Weights of a small mixture-of-experts language model, trained from scratch on English Wikipedia.
Size: 10 layers, width 384, vocabulary 5317, 66.8M parameters.
Experts: 24 experts in each of 5 layers, 272 SwiGLU neurons an expert, 1 pick a token, a softmax router, a shared expert of 512 neurons.
Training: a variant of Adam for the experts, 281M tokens, 2586 steps.
Below are experts of layer 2 (counted from 0) of a mixture-of-experts language model. Rows are named router (the router's row for the expert), gate (a neuron's input weights, with its number), up (a neuron's input weights, with its number), down (a neuron's output weights, with its number) and show model dimensions 192-287. Each number is 128 + 24 x the weight over its row's rms, rounded and kept within 0 to 255. Numbers have three digits each.
After each expert's rows: "comes before" lists some tokens at least twice as common just after its tokens as in all text. This comes from a sample of Wikipedia text that the model never trained on. Tokens count by the router's weight.

# expert 2
router:123107110116132089114152112116098148144143178167160125147119126159101134116157131117169136125099116135107135147116105188129092115157124112109130134146097084151090122144135163138092083182103111083127116113148150103132127113144165123117147129117106148093118135135078160150164132116150137133
gate3:117137132103155175083095140146131122106131098118146094118145131149144180123039092181104119105160103136129103120146135152146128134120109124115172123121154132107110108113147114131166181131157129149121115121112195159121092157182120124186160120122136121116115151096124121124130109096141138053
up3:127132126134079139091114098112087127131153124112136086138120139155119139176122111134140067092122129135112113124099088139071129081129150127106123118117109158149095131143135116105135157177141108114151104145161119128105151164119145089152211095148155132119165160136106131188171114093114172154
down3:104130088160123097129123105105095153142120123107105135130122163133128131138111141137148145125126108109141110127112132137167091125118129130103152128101165096133143095138107126150165190163158121113126116141125121121079137110131167135104111116096123112142139165146164134157107131150113121134
gate4:084132098125104191137125110100153145144146058140112100143174128164173136109098100134129119184175129139134117114140093116190127129129155074137153101143132147147125145122090114118183126143168113136139108135155125104129119110152126089201153098111143161122119110136127112149116121142095081113
up4:125124105126127128121158112124124156145121109151133102101146133179125102133077119129121121172146131153108166137132116156147126154072149114128129127140121080156109134112142128096181114138114125133110159178129150108128149107133196147105171119140109157142118095116102122141122129123142133116
down4:147113117135121121150197138116113130137151116147112153136193159149150110087122100123124093086121098145111144120166152109131115120136081133157144118118131127126115137151133079113139134118120141119114111185147122126106095114150099113161130085124142154124099132129154123149155159130128067125
comes before: " to", " by", " the", " in", " with", " a"

# expert 3
router:140151099160140118165164138154129134111108143129106100147105149106104128138136176107124159115124162103121164126098129144147136103094156104139124122139119101165106148102123128132121091145145169132099164109104125117153179147127143116072120109140131112184138135145103154156113155161135110139
gate3:074132116153084130131116123138125157141127099126151134115131119118149099184125125107136123110126153171111135075133126089152155113136154164129105128127140091187159169118109084113125131090111115138131138107116101093051123132130141145139130083155164152135152143132164134115116120167118117183
up3:134151152136131135159103126168149105169139103102112105164136143149107118128152135121097158145163132122104124128148159126128101167105085117122168083085198137099143119135078093133061042097130158114149151102145144152184147129151138074090093121086134095167104170110110135138104097140147137071
down3:162201131134097142085162121092163096129120133127154106121133070130138163134158117116125161140100145149140164135120119140129125169113079120160107146132141110135138127116095094128101108148121103135059153099057123151175145164113133131124142165126076092128129159125107112126139079113147159113
gate4:097169139125088126119191116145189146089102139110151112142137158135129114129127140141139113162154142165123150145136116146163137133100118152093122178138137175092095122112147155159131120135089124108109104101129112123126126116123133109123161079132165147114150116077092122152114144102132087128
up4:123106128136112111158135085122128136094105077082131125128106150169105142128085142133132127130163131106124113131139111120134111112100138097102167088132146133084141094140139165198182102108116134108168120197137153091096162125127127121110134103124158119117141103137088097128128103097148134118
down4:142154094103140129144148091083166153096108139133138074138156138113133113125127150142099118102127131124110152123132117114127139118116110127158124125096143171099144120102137134105118116090137110150088122127103120099139130114070138107118142126145132093125119126161094125135145120119104127154
comes before: ",", " of", " and", ".", " in", ".\n\n"

# expert 19
router:110141164147127131135083169094167175141114153116117143150124135114140146100157121125144119127128105083158121129104137141143137158167154162092113101081111114130133094095104161145132075100111165134122129165112150147128122093149117144079120130107083155102085138128133154116087129125139125129
gate0:146132123097146115082112107116111122158135126127140144133144133052126121102132100162142133111139153157156143109106097117135141174137106100135133160115157102142157105103125149092129121123115154166128106146112153143180172100102164119156141134159139131127141142116130151165140125135090125129
up0:160139123146125125136152126132147138129123150113126113113127153158122127113125147110134133140126105111151114157133132139150161114126144168140128091133104144077091158171139126113144136147142169130143115084101137109109107158163111126160180125120128124117155129114143099143140111070158094166
down0:140124114126167147139126136142096116145116099104109122130169115100115113154095110151082099078128120136110081118134107146092170102138142151137135094076134114162144124152133116118149136128155175112116100132131164146102117137150155129140147160142145150159166158159139139138133144159152138148
gate1:181142109149126171143116128122131162108115117105099101123118119129143109111093105103153101152189114147082137141093145123148124098148108104127130139114064113132153148089137119128114078144103164149144124119128134137105093150119190130139138120114105141108139129164136122115132170137122102121
up1:093096116139193154095105113105118105153164158143118130157089063139129134171141117166125140110090120127142082137147149103140122160160088123131121117155190158122140139146131136129121094130114100114120111097130157152114125105109100109138111157125148119119133135124152104127131089104114100109
down1:131087150111128137119123164150145162120140105155104129094112113119137111159138159144134107090138121131130131136069076183090125161140145154120144131144088137125140119122156147145127126119140135065139149119102071159150134144152097106121165136145128147089126133135122104108143107108130122083
comes before: "0", "9", "8", ",", "5", "7"

# expert 17
router:127152108132153167117143129116105094115160119108120090156107099131113117129131107121112106158127124149108146181122145155179114175094121112106154134119086096131146105158164101164125117154162079122133103140117120072160144151149132145154123161129095164122085158122117123113136114104138133130
gate0:141139149149107072157124116130135110142153127132121112193148139130095146116122139117103078120119134119137087137163127125121156126140131113132107119128120164118127137174140131125138132100142105152126127119137132134173126125132152156150138094166124129107104125127136085088121131149113124105
up0:116129138145122126124095081132138147155135127156141140102131114135095113113166123114161146129154167121112149116099080143113150129093189114105115115113073126116123128098154123134149129112153113145093095156130101105116165110170179107127160146121096140122147128114074198136118149096152081161
down0:127130117114101099122137131091118135142092095136149120159076108115069142124125119128161165150123167124174124114120146063154111117145124111103153128160115117104137097095153124105103121176124159129107182116099132158139121107135154135105099163117129108111122124120116147091114114162092155097
gate1:105133143127167107136119087127163145140133118148131122133126134112129127096124142153091108101120143121138119147131136126141075126107151158117121111120121105094157096128112111108185121136128166097125132115119126118133100158137141129127104125125106127122130135128153162117153089133071149143
up1:119126097115142107142076147114141126145123147116127140113120133113128118130120135165164176128116144128119126088168133142118135127132111134091129137137181147193104159142135110137112117123148114090142119131124094136107122083120094146125094109106160132120109092119128121154141134121155150098
down1:149115125131106140110109090119083176120094151119094117115142111132152133108135131129121163134132080104123095138126114112085129106081110098171104148166149095106109115156048093096174145131160137119109101131173141147104077117140108118105105130110151132087156131113096129100150111153105123125
comes before: ",", "'s", " (", "\n", " B", " H"

# expert 20
router:111118123120116164129100129122144148161102098108142127122086077135164139109077132137138152161117090087147143109144134106146110065156095141102156108102120171082135118159123143123114123108122143156145116110130144143144090086107095137160133136136127145135176105165184113153111128101088151083
gate3:156121154172148113086159106113125170155131090139164104109140121133147095142140113118116152096093128119138134112125117104129161122143172133136107132110130143108158104122162120112140142148130123094132120184097152152115136102169136113123151139117130150108105132113122091125145070125167126142
up3:111138105106120121156084155129144142112156154129141158109109127114128151152130145115139101168122146110140136128157105157164105109120104108128149135149137119135125178126109118149120125097163132157126150090159107092153143132084141165132083139123121070148142138125104144192142142163105127127
down3:099113124098115091173093115115092117092090116125143175105119122170107102120125153155124089132110102117111109103097062122123145099112124145159139094130145103127180138122115129101149143142157152124173109161107125138126191147104107122149105138153142126158108154103155125104155127159110125105
gate4:078092132103145166152147131123101169159134121151110117120100134128126131158082160155098118120071115146127129107099057131136133117101089152129120132128116089122130145137151112120123128144090160106144134139141137108150099102193126119101114077135125163063124147138132140123157141132122112127
up4:165133143117102133136156112158085140149101132138144083144125183125140109172119129145133112170165116116138126139094145119141189144095126103167161099171145092081100149139131085155112120143088154144101149189115149105139103108158133164154166120147106133130107109126133161138110137152147130119
down4:145133138082161153148153123145150166159106173125123114105127124103154089111150126151091144122116134098138094139158118131120120120154089112164150153168116082148153101113119111125107092143089097106131165160173145137162090179137122156109086140111165165147132059137151181159196123139113168138
comes before: "-", "1", "0", "2", "9", " List"

# expert 12
router:131113163158147139141159118129150072125188163092103155099141155147148157120160115178146144132074119136092117131133170096140142159131141138138132138161154087108121147109125141150108124152074132148127154174124152133116085129106112167116130128114088136134120089118130152125107125123152124141
gate3:118130139110138133155109157095141119110113129104129101126151164132149114124128160098134126121135113192118086137107136173127100141121152117141144124109136128155089155171104166096137128118167101129109100165148097114145125143111128164164154145071135086108131150126099114112110112136155144087
up3:147108149102116082177103157129122106136101117132161058090154141130137135146132140127087114103114099198138101117161156148111127140115140140154126112132170133104104131177100126161093141120158090119114109146101137165125130140147085133130152179152128129144124119138089147142125077115141157069
down3:122121158095142145121109105108103150128102119140132117112136102152157152134133137119118100142132173130170144189129077126163122131160175121128144126099136153128121143192095151105165144158144159115120111128091066142138167144145159115107099128104100102107106109135168121071125138108132145104
gate4:169157107100090098180110115189136105154123122138146127137115128108126134125116090119146144127149150165124089145199140085145171134104092116088155095177153156113150088123153074138121124102113121103143107109144144108145119135099121101123090169148117157127138140096105145150095094131115131104
up4:110077155160129145087126156071113129107093108111142145110126144118151124116123163113107103123140102094128117167064136149080104133165164121142085144134096139137106164125134160101133101101102141118136128163105117141112129115130119118145152104070122105120153127147131137146131150108149117132
down4:147159131123125143125146142121106117126114137157153110156129136097136156094132136142107142154135117114155125079138160113119122135165115154155177126133147077158134109099169126124121122102149137126132111117074113099065106159154077156123126163105143129137133172174111107110141109130093138111
comes before: " ", " |", "0", " —", " |\n", "3"

# expert 10
router:142148141119111118140135111124115133145160085101137087140164098143168110106130148065119149104136112121140097109186139102094128160120153105153102092158137123119132155129159115161075141093120153097120145096127124148132134129135117090097151131134129121156140115130138143112125158092112103129
gate3:122131141142109135152127132121110103167143118139146168129130125153149119190136125075149145117100152104191124124131110138138156133132127075139091149148101140118128151121116154138135126168129136149157156121101124096114154144159118112156119139117117196124154125145148094160122114116114116130
up3:130115152172111155099090114139131125157109084123127129091159092102135151144143095110135130151155124138185100122155141083084173147122119136139113135112068120091130094096152133129128121149107193107159160058091145153127140131149104145163111125119120184143127103137138134139106159125148124140
down3:128135057120096194145153117131100111144095122147061108140134144133128139130141131149134147165136143127113172095050104126093195129130143126100110102158116148126121123175124158137132134125128115121157150127144125087140100170169123128124139112138126152107154109127100105136119095120123155122
gate4:143117160124153113138150142102123161144134129114185158140133175125155116116081095149168132105130127177149126121158110126100117117139151139142150138165158124128166139125108163135148076141140115096125140171160140184112147088106136125169155092150103140132123141139117123117117118094096113129
up4:132141113122111153170133110104151117163154137109137143097125133186134138126148124151125142120109111147127129093143116116145075140159116118121104112117145101110170159105112148126160108163105114129117107141154128121119133116079166101114131117121179107142118158152129111180109107134148172132
down4:184109143123134160141138118121154087136145108103178154092120123132128154144122169130141133106138144118105151130083090136138116121135117152128142151139134123140135131108095090143144164124095160131100093114138165119150135135125138120113161147157128129115122140123127109126109108115106140103
comes before: " ", ":", " \"", " A", " The", " D"

# expert 1
router:116161164109115175109152114119104142107092124097117146185163147106102088106099148131120150109185172174128164119100095103116102117109149085128096163080120158093150154096113148106180147143135117121119104140096120118162149159136157087123149130167108101090151132108089125108094115097150099121
gate0:135103125070121112105124157094098135154160100091166158144138121106098122125102170157105099131141143137126144169119135160144153161172145119158103132158136095120108127167101109107135126084126153116141106174125149096147114133102108133114168171119091098119116102103137110147135123135143098094
up0:121092153064133139099142127097095136135134063077120117131146101115114134106120149102134137138143149143119161127127094110147101130133154132127104177150097134139143132122146134121143145104146150159165148130095089142141122108144156087163136144143122097128117118088113134108087117131151134129
down0:109143158142123139146132142181090126153117115143127090137142124127139133161080138111150118163085119133147121150129168120150120129158145139110126133144116148135104094162138132116143128126136123136112142149124099144168172136123140086154127100131065142087154132133096104144143132125132147068
gate1:134147133072121140168130162113155185134134140115170149136150133119157135148097104142133103102144083136147124133125129156110133149165146137109126125149153129123180132121094119113121141143147101127154112192121142153063120130130130137167143100117135134083126122108141105116083114123176131094
up1:111118141130107106110130116119149100144108112129136106133121106162146147118147177086132167148126128133154168142138099133139150081082061132127154128127126136112102130103125133138163134064124148170102126085126134129130142158176111130114115157124093127183138113086136101158149149154112120132
down1:118156114154140125142141118121132148144108127144126124094131137152132100093134124118089130186138117103201126129123140103188142173135085105084138154135131115105162129121148092122168146131138127108109148117165133128147101149095176145170123162090130112114163107084170115168141114136113105193
comes before: ",", "\n", ".", " States", " (", " and"

# expert 5
router:157156132139092136138114134120124111095093140114138143096106110147152118078130123119102140127110136174152116159125145105089130156145139125134113140147152154146143093128112108125084079114136100076103100141158112148157158117148108150158149118155115117156100129139088127094136157132132153081
gate3:140141098074103106150139143125125116177139121126184122128139155146137085090103160093097171110154128137128109131105125101152103131143168114081153100153112149159176136080124146120129122156131127100114122095122112115129188084159120144108140117092147131112128117112081161114130137181103131109
up3:126129129135122074135141085128111126104126131145129167130114120130145133124183074162113158138102069099120150128135155146111129121122147166142126136162105138121077152149102116144147141073134096135157140125165119104135107119156139124136157134118096168156174126096132156152157108097110103126
down3:124124135139126132079111142120129081110145125123119056134116101108130143146133191147112108134115122137115131120116118160149125101102181140137108117080111168142138091141145108131136094122094123143079112171130139151097117140111141109116107193162112112105142172105165142123094125124131137151
gate4:120158103127134128118115128146135116110166121172147119139123081141119119127088059155156137124132120121132091148136126165139124126147056125130119098147071156121130144153171112133092131142151121125149119111122158108115000091156138157141157152124176125096107124124129129134115113107154121149
up4:127148161140096134106147100135158101101134130164120184115138105166142091131099049179168152126125126171126111129130146154081046104149102107129116124140111177101119082134125112133129130152153110080120110156163126166106050094154108153127146134122160100108141136133078100139112127095151138120
down4:119098115137141143155139166090164162170155115115118103132114122102094112080101131143121129162169136157143141098115106165131106102113109145125110180120116110134080139069141147167137087075121116169100125087134096131143151109105112134149152141130128101091142129120136151108152139154103150084
comes before: " and", " ", " the", " which", " but", " he"

# expert 7
router:161124102112166132141142170141100148103118127145121140163115147132121094148151144140095103139141123152104170164152086133141105156125106139141136135121128147139111164125150100136100149108150149174138109100142095116152097152130171115137142145142163096148083125150119149152135103121154094144
gate3:148128105119151110181130155162224111107125129146202128113160092110136134141105112120135085154117148130139114129174183109155136096143139115159135124118104122171105155113143101160132130129101146141153114115113132100117148136116112130120134116108133120136111127135138113136179148127112138108
up3:123112126121124133143122105171121139160100089125137132141162138146133159153106140143096118128127146167145140090145146110151121125138107133138140128096135114106112120116134131124105137107128130113110139116118100109135071103125098133153181186114131149155122105131219133132109120155095167063
down3:122105131134140104101112112147160142142075170143149073156090118156147119086123125120098095107097114061142132118124132137142117122109109123142130199153142153165120090124107114149152111122104136140223142167148150132106136161114157093150111116116157134143117138101154119138122159159088143130
gate4:131118123099178162145153117135167108157167131138126140080175130083131162115113111150110083139142099154131094119150102119149128152152130117151108134170158127133141121114117123129087151094173165123112144132140131160125109098130100146156117099135135146094146157118145152090156140123102140083
up4:115104166153147074156112104106132182080114125121139104115114106122142118089135137131138117112162102145132201144153115059146105117139135107121125161047138172125164121110158097133094095145108138116126081124114149121149099120143119094109125170108125118116101117150111198144117127084155118128
down4:151126128121113123120146126136105128113114104141108144091126102137137124062121112108151151129140118080108112134133137113112134120121161117129125091129148113117138144139123112129104177155120121160109090113106126102112141145116111149116144139104133156072153102171106167133116145131084094129
comes before: "==\n", " of", " (", "\n", " and", "\n\n"

# expert 18
router:150124116092179107121093120117145145120108082151150147116156124150161155153139113147074123142148118121170113101118161096140153136124110134182142116135153130150135157082079121114122098109107146140086129144100164132073129113081105161091130168114158099171138147160133151145099118173103177086
gate50:186161129105137104113177152124100139116093144153086100102079136133122102119146188124129135086141156144130133120140088144128111128123147076163098142107118171133131157120123107106128149166145130116177135102125127104158105154099146104068120111136131123138130143126128097152179105125077158159
up50:120162130113111106121163103126121134137122122144131132142141132124157136152105118145164174118157171170077177100126071112123111141136129125129124141131112127100104147156125121106166124163172124102117116132146135112157153107101165118122128122155122091157165132071118129191113095096137131120
down50:158133097120087136127135134126125140181132131133068144092086124148118129122136119086174156129161150126110106116087139115078121180110119136111141114131147085155156136139140103118162156133100084088113117113172102126123113157162138208122124121119081115183091158116100134115136100105112130149
gate51:165136103123189140145145127084169093123113115102157142120124156105121101136157161105120129149133146164137140148137162116151180114117165154129156126182091090164063125165143113147109168134110092129095135143122098143147142192116131107125167105145086157157102129147127118129141144122122098171
up51:130121148120142101126117128133117111090157186099120132133162138107088166077146082144166120115093164103133128132153120154097111087121101098115137121099136104071175076128127120153129095128164139115142129140114169106131152075126141125106092099147116122113117157131124134084117188138135097140
down51:102119130113165136149136147130119132175117123126145160172119147138138096102121098192093147118134155125138111136141116127135183128095132099123124191149151125105127134097123156103114118135146136107063114118143144088148105117089113139120114137104124138164141109105118154122142146113119124127
comes before: "|", "==", "The", " The", "===", "In"

# expert 11
router:170140107118102116149113118123109099146107135170137160100116107141099136142138091138112125085130089135142108136135122108094133128097126088115160117154149152148133079183122089101147102147161162118153136125126088144140124163169149115161142137102139131109155139124115090113177132133135184148
gate3:158119142119124131144117135092147114126146112116126112138134130154140110152132139097174090068100143162135136151139142073082115097113125130165159106106130175128151118119144151152096174102103130154154143109092138146134099085112129163118123128115126120160134101148173098147138133095115135174
up3:097134106134122147110140162162117124152127159111116113133137127089141121125126182130108125091132151132117127122100118179142133179083110127156110120180111077162112114126133127141143123116124127143117111155190155128086148165106095077092109124116125097140127207108071131112134121144140118136
down3:099115117071145106150155140076161151158142064122101152177156141078139155162131134174127094120148117156165150175109099111126155120108147155122097147132099103134090168174148134127153123131128106125112136132125127122169141132126158135148115126173154191143182134113135126114140080110158132108
gate4:109080110115117178133206145172178152111120142121184151131129079168109054157134137134133128109101134117109112162155128085121115103100058096120087142125143131112107172131107153102121126113112142146122163160141115162114120098116080142130183120142120106156131171123136118105136108107117146092
up4:133148146114178178136145151147133141136185121128162160106158132197147066161088127148163110084114108132115102128165073117105120108124090101100137100135128070105095139149106110146100121119107130122123128194150111134110133119159097155127143134098128117142147164147115134117138108130172152150
down4:145127138113123095135102149141126104139132112144078199098119116116111119135138161108136100123156082138109111079110131115155132116104141119149090137104162128146176084151097109149117130132083128108112146161133168103159124138099132102131115142146129158111145121130108095169133113124091118162
comes before: " the", " a", " be", " his", " he", " an"

# expert 9
router:122142145158135154130112157120109105101151148095114138139153138127147148146122094104165146141118137120118134117110106137141105164148167130123125170147158123156136130128093158153097152123122087158157157131160092162148154146134117146123071102097117141105128153124107087153129104129146180141
gate0:155153084125112124137095132126116120147117135120150166114127097150121085137114088138131123137130151150128148148123113130142145126161156144132105123122127100129123118130096092116150111151155180082146127161106107135136136159116147149127148145151095119124133108107122149142099118122131106186
up0:177144142132091160139105122136136148145141127095141181106136101096143111110139116121161117143133193185091117110151115108112138167145104153132113156099149081113162116155111140169131128126142151078099106180086119183142122152145140155072093050151088135105178131168128128170128135165121118142
down0:123101134127145125136139126127139152145141118123167140123168132124121117167125145086147143127069103136134131108140110123120120164093151160105136137116147135096114145114124125118119114133160127122149132127139135135186106159175133087090153073146129159136150137149118123149148125109112116136
gate1:123116119144137103078162133176123143120137089155117124123127184105169143158092140119133135135127125152117152134104128106140142138129134120127189133168094105124113125128125111136104110139103158120119119147183168101127130102147112168164116107079143148126096103166126114132133133172151136122
up1:094114149108121142132135136116147171135135133132137125101121154181137144087053110090156142111153101133124112129122179175129127109117142122137136087142108131134098167110126088133121142123104158087128136104112139088096136126153124129127123103075051133100128050125108134141124134119111144106
down1:129143124113121103123116152086157143129131132141106124120109121116120163132121127150158120153113160113120112144109113109136125129147149125094141171143136126114133132136134164132086156093095149136098179102107143137117109142146114167138069168122144143123131135117122121158091171157153101117
comes before: "–", " |", ",", "6", "5", "8"

# expert 15
router:137146148172121108128134138161128129145148136131157092119135169123164096117120122166169125117131102132110141083128129171147142091122118162126102129132124122163099093074171100096139157120122133174130153098159120094161129075151137119138137114124143136136117126149135122113177085110114118132
gate3:135154150135116116081103113122126163171147184135117123130138163118143141136117120178120159126113129113115147119131111110123149112090124136125139165078157115133130124128154126151176077133134135162104115131164131140122185121154118145092100182134116166151116106120084126133123161116146128147
up3:124094130117139126128134156125137142134114073137155143121137121143118133142106195087105099149127137155150113134153126082101160127172112123125111154139116104133115131087166151122079174175118139096145112124108143159128108147117147106162138091109150088111151115176131142134124113120107126082
down3:113130182115123111162109136145089119162148137187129147161111149107119154140184149120113158114114092133108140105119097158111136127102134083132159141102127116082134169130150163116121135115122103113150103169135147136124111151101130132132179130124103128140153133145156136160098099143101136184
gate4:123151145131147129152099130119144100106127175161149156116153110168131177090123089162105127083090129115142161125133108127133135113168102134132101096175114076130133111139116146171091164154094114110102180130157125162089142149093106095120158115160118108121115121130073147139146121136172113114
up4:127151148098138149113126143129128154111123152104185094127181092180140117163105135117133130221188146120143138130145108139176122189183151098069164131138140121101132132143110117162135133152124102107138129144137098126117163170153128099128113148127118123122111108067067145123115152127139165132
down4:138110129076113137138091154147171113138152109130131122088145127114099150094082104144087091117169102143084103120080120089129162126120098140144125170147121118153120153150109097119167138122124115146117166145114137118114125124129133141094185164131101117100170064157135099142137050081099134131
comes before: " a", " in", " been", " to", " as", " not"

# expert 16
router:102124172163080082124147134157160142112147149129114148172109123159118128150147139105146110133123111110124127104127172150094120132133120153118134142133096192093084165113155174150074125168131094121110135109142173117149127115098084126089139112106111126110136143107083155152106112116157087117
gate3:198098148142107107158136122108150137159128117124092156129117185166148126115163175082086138134129086113132161109127153125134085142150118098108182122146128126136091119089109113129137092147132138160104152122177104114111151115121133163113099174117131131131146158149113105115118102152158110106
up3:079132113105142117133095147145119129128129133098122073150136138131123142147134149126135085124107134117129104116108208157064148112187173150118094125089119132147111117127120126109084093141157099163050125114115123083110118137105108126130134132139103184158156083136176164106106168154143144142
down3:149100117091126121117129173118152072119113141149158147130125097107152164129106134140114120162121126119078107145155112120135082156140098134103109101159134088131131098130101165147157126131125147137116152152119079122105101124132161149129146129140182133123106187107148112117099191108156151137
gate4:135126167135099114062096136147143102178151064128154123182129098093135135118125127141158120173153149095120127112138131149081124144134156143163095111121139140122134105152150096114117170110157147110111123092097151129102178080103129105140145117118097138104156137111107153117141114130137116086
up4:156138115120119121098069177108139113212128043145126126106145132158106118155128163118148112118152115137136119139148125124133120146173106145139158136148146108156167119123116095112131150111128114120155115081127145147138118118149156112125138152121120168125162104092130061107091109106118180145
down4:116089114134114138093162136094112113130134133135116142172137133146153097145091134122121088120163177136137131132098074147091164131092143152129099099106116130119122167080138161102104162130130137132126129118132158154139128110120105117120144110124114154181122148150093139132140114138088122126
comes before: " |", ".", "2", "1", "%", "0"

# expert 22
router:156081138147095097133149134150147123115100148119161143089175112113132165082124130121147110153095110110133095137104175128116108171138150116094114096146128154085152108134125121164117137160095132116143142158125153154129119110150099127107159102145092147086104127125109137120129165115133134106
gate3:154116109126121133156162142110168102129113071155102154113143155114146126166096111145128113136167109147102110156122149090148145128138132158155094176136135101110161115129126127117093107130127135135132128143126122115176144099099100170129123095130107102140105079124174103142122130144118113124
up3:108098137111151155156149137123111133141127109121130095132108145136136131140120136117059148142159110121114101119133125146127133182094148145181151102100146162127091122134141159089148127130084158132067137158115153105138084133151152071152144090108113109149146140113111102104121122096116122169
down3:141122137105120108164118107102136119144104184131172136075107140126133121106116131120115131164073145126111122111134116132120145090120121112136102109098119144128159129091110162142100073136141142141096154148153145139095149080141096133116117133150142172136155156156199151123091123122147130127
gate4:065120090124133117125158156082099144137100129116097094180144122129115083143073145129060147138105135159108131145144081141163130096129100095167128120119119144102122105119144130129136132097113156140132113138119141067095186153125174107122072116150147110132124143117128146138087150185132117127
up4:084145104205116104137160172117155069135170144108117139150109147135123098083140160130116132106120118141057129128138144178149128128084131132121128086124121128162102131125109144149143122143143128129121147124170126096114130119114137124135115101103137083122102135130131123159152130171120123124
down4:118129123158130105133167120150124146141162111090157095142098129135080164145107148153164149072124164141144098130134121112136106129119146123080089134161116148141124143119129142167109098139125150092165102139168098123179107130153105127104104107100152157185118139118140130183110137101113128130
comes before: " the", "1", "2", "3", " a", " his"